Experts of a small language model.
Training: 1248M tokens, 10808 steps.
Below are experts of layer 2 (counted from 0) of a mixture-of-experts language model. Rows are named router (the router's row for the expert), up (a neuron's input weights, with its number), down (a neuron's output weights, with its number) and show model dimensions 64-127. Each number is 128 + 32 x the weight over its row's rms, rounded and kept within 0 to 255.
Before each expert's rows: a language model's description of what the expert responds to; "gets" lists some tokens that make up at least twice as much of what it gets as of all text. This comes from a sample of Wikipedia text that the model never trained on. Tokens count by the router's weight.

# expert 60
Description: Wikipedia heading markup "==", "===" and headings like "==Biography==", "==See also==", mostly in sports and biography articles, plus some name pieces.
gets: "==", "===", "| ", " ==", "=", " ==="
router [104  77 109  73 166 139 102 106 120 174  94 134 104 121 205 118  90 145 113 103  84 188  94 155 107 160 133 120 153  41 172 147 104 146 110 114 113 106  85  92  73 170  88 156  94 132 132 110 113 186 118 152 135 136 130 124 134  43 131 143 125 131 172 176]
up0 [153 149  62 208 106 155 171  43 102 130 118 133 115  85 168 187 101 141 124 157 100 122 128 121 109 127 128 124 108 111 169 125  86 107 126 127 150 162 130 165 132 155 137 140 108 127 135  99 121 156 155 112 131 106 169 125 187  90 163 112  89 160 125 149]
down0 [151  91 133 123  99 159 174 199 124 157 171 118 147 159 133 148 158  94 108 109 210 191 105 156 166  83 107 116 114 120 144 162  87 162 152 124  84 147 202 158 140 124 167 198  70 164 168 143 132 121 151 115 139  72 128  99 101 115 169 104 172  71 176 126]
up1 [103 159  93 193 151 112 128 142 100  80 150 127 120  74 192 172 176  96 117 125  44  32  47 124  81 137  65 144  88  71 134 100 124 178 140 148 147 113  83  78 130 127 129 154 176 165 154 193 117 171 112 131  91 202 193 162 164 108 132 112  81 130 167 111]
down1 [119  80 144 124 112 207 153 125 125 121 143 132 144 128 135 140 173 108 120  83 144  92 153 149 134 139 170  72 112 125  66 108 150  70 114 132 142 119 149 190 166 117  63 150  84 104  89 147 146 158 186 195 114  65  88 217 110 114  97 141 115 113 110 166]

# expert 28
Description: Section headings like ==History== and ==See also==, paragraph breaks, and first digits of numbers in tables and dates.
gets: "1", "2", "\n\n", "3", "4", "5"
router [ 92 134 103 125 121 134 106 131 118 122 146 136  64 145 146  60  98 157  57 187  89 103  81 111 126 115 166 109 129 101 119 172 151 123 104 209 159  56 139  99  84 106 115 143  96 114 108 163  74 113 132 189 115 100 146  98 176 156  96 135  74 128 178 163]
up0 [ 96 158 138 106  56 131 165 149 114 133 168  58 163 124 144 111  83 153 144 129 112 130 139 179 109 173  76 120 135 122 153 147  98 125 141 122 107 148 147 151 127 144 139 156 138 164 113 118 169 119 120 151 136 153 123 145 130 128 117 125  48 170  44 141]
down0 [ 93 160 104 155 128 126 177 198 122 179 121 112 165 117 128 115 127 150 115 144 140 124 108 127  98 114 116 136 154 106 110 113 108 134 116 137 148 186 145  94 148 103 119 121  88  98 144 118 159 159 130 113  85 184 107 116 146 121 112 112 116 108 210 137]
up1 [104 167 120 111  97 160 114 123 146 117 128 130  64  75 165  72 104 113 122 139 180 156 112 191 143 127 179 122 132  76 166 165 103 140 115 172 141 153  99  84 139 135 116 157 152 123 123  94 111 114  98 138 110 164 152 192 123 123 138 147 127 182 121  69]
down1 [182 129  90  70 153 160 127 168 150 123 111 116  95 137 154 214 141 130 120  82 117 122  77 174 162 128 172 113 171 119  92 123 176 141 131  88  78 136 158 111 114 134  93 130 129 130 144 132 114 148 111 111 133 172 159  87 147 165 147 172 165 151 128  83]

# expert 39
Description: Infobox and taxobox fields (Kingdom:, Genus:, Nicknames:), coordinate marks, and suffixes like -ist, -ists, -ians inside words.
gets: "'s", ")", "ist", " |", " |  |", ":"
router [113 112 115 141  85  36  74  45 143  49 155 107 101 154 133 109 101 130 196 186 149 140 109 130 137 133 122 143 168 129 186 158  97 108 165  90 135 148 138 144  73 153  95 129  98 133  78 113 141 117 111 163 154 148 100 165 120 146 110 104 122 136 105 203]
up0 [166  66 130 125  99  72 175 113 152 153 178 139  92 106 126 184  98 142  82 131 103 121 153  92 106 137 117  73 142 144 144  88 124 163  74 115 152 105 140 147 121  62 112 135 131 149 127 165 119 124 152 138 154 144 148 101 142  99  99 117 154 133 164 165]
down0 [101 134 136 131  98 102 157 110 178 121 150 130 165 104 200 136 188 117 146 105 139 131 176 127  63 207 174 146  66 141  95 147 133 100 169 164  97 149 110 122 153 138 105 157 100 108 103  93 160 125 123  95 173 148 157 155 127 158 140  79 125 115 106 120]
up1 [129 173 142 128  58 124 132  85 116 205  58 156 126 127 146 152 120 152  94 149  74 146 139 139 159 176 143  74 175 104 133 168  73 134  93 142 146 130 112 125 134 151 175 156 129 114 176 139 142  67 104 151  84  78 137 101 107  85 153 144  83  92 158 179]
down1 [159 112  68 176  89 170  78 108 107 167 133 145 120 138  87 187 108 160 150 150 137 117 138  92 100  92  88  61 117 123  93 141 169 118 108 109 172 130 141 111 147 113  77 102 163 142 137  98 178  85 152 101 146 133  56 128 159 131 150 154 159 140 102 123]

# expert 36
Description: Periods, commas, colons, "and", "or", degree signs and ordinal "th" after numbers, e.g. "54th edition", "3:47", "building and housing".
gets: ".", ",", " and", ", and", ":", "th"
router [125 121 129 142  69 111 128 154 104  97 108 165 125 138  85 138 114 122  89 138  63 127 159 158 144 132 160 188 189  75  89 125 171 161 101 168 114  78 155 139  77  87 135 134 102 144 154 155  87  38  80  96 169 119  83 151 114  79 217  67 172 152 116 127]
up0 [158 110 135 173 150 102 158 118 159 174 129 106 146 169 179  88  41 126 128 140 105 148 135 113 190 126 109 100 110  93 166 143 142 123 130 180 103 150 157 134 135 155  66 104 107  95 136 146 164  70  33 124 142 138 112 100 110 152 175 136 135 139 149  96]
down0 [ 89 145  78 136 110 131 122 113 140  96 132  73  83 155 154 100  95 100 155 175 164  90 204 156 113 114 120 168 133 194 121 127 153 141 130 169 164  83  89  71 143 167 147 192 137 155 110 103 135 105 102  89 144 150 127 111 147 198  99 120  89 135  91 121]
up1 [121 107 128 134 162 159 138 115  82 116 182 166  69 112 102 108 184 121  70 159 108  52  77 129 112 122 178 192 115  35 146 152 130 167 117 217 114  87 152 142  71 142 140 140 115  76  66 101 119 175 133 141 163 188 172 136 132 174 143 119  82 133 142 156]
down1 [120 188 164 111 115 111 102 112 172  86 149 147 142 166 102 170 135 134 134  89 144 102 132 108 126 103 132 148 156 111 188 131 127 144  94  70 168 152 161 140 125  68 124 127  84 184 117 135 119 155  88 122 133 141  80  65 111 128  86 144 143 163 116 172]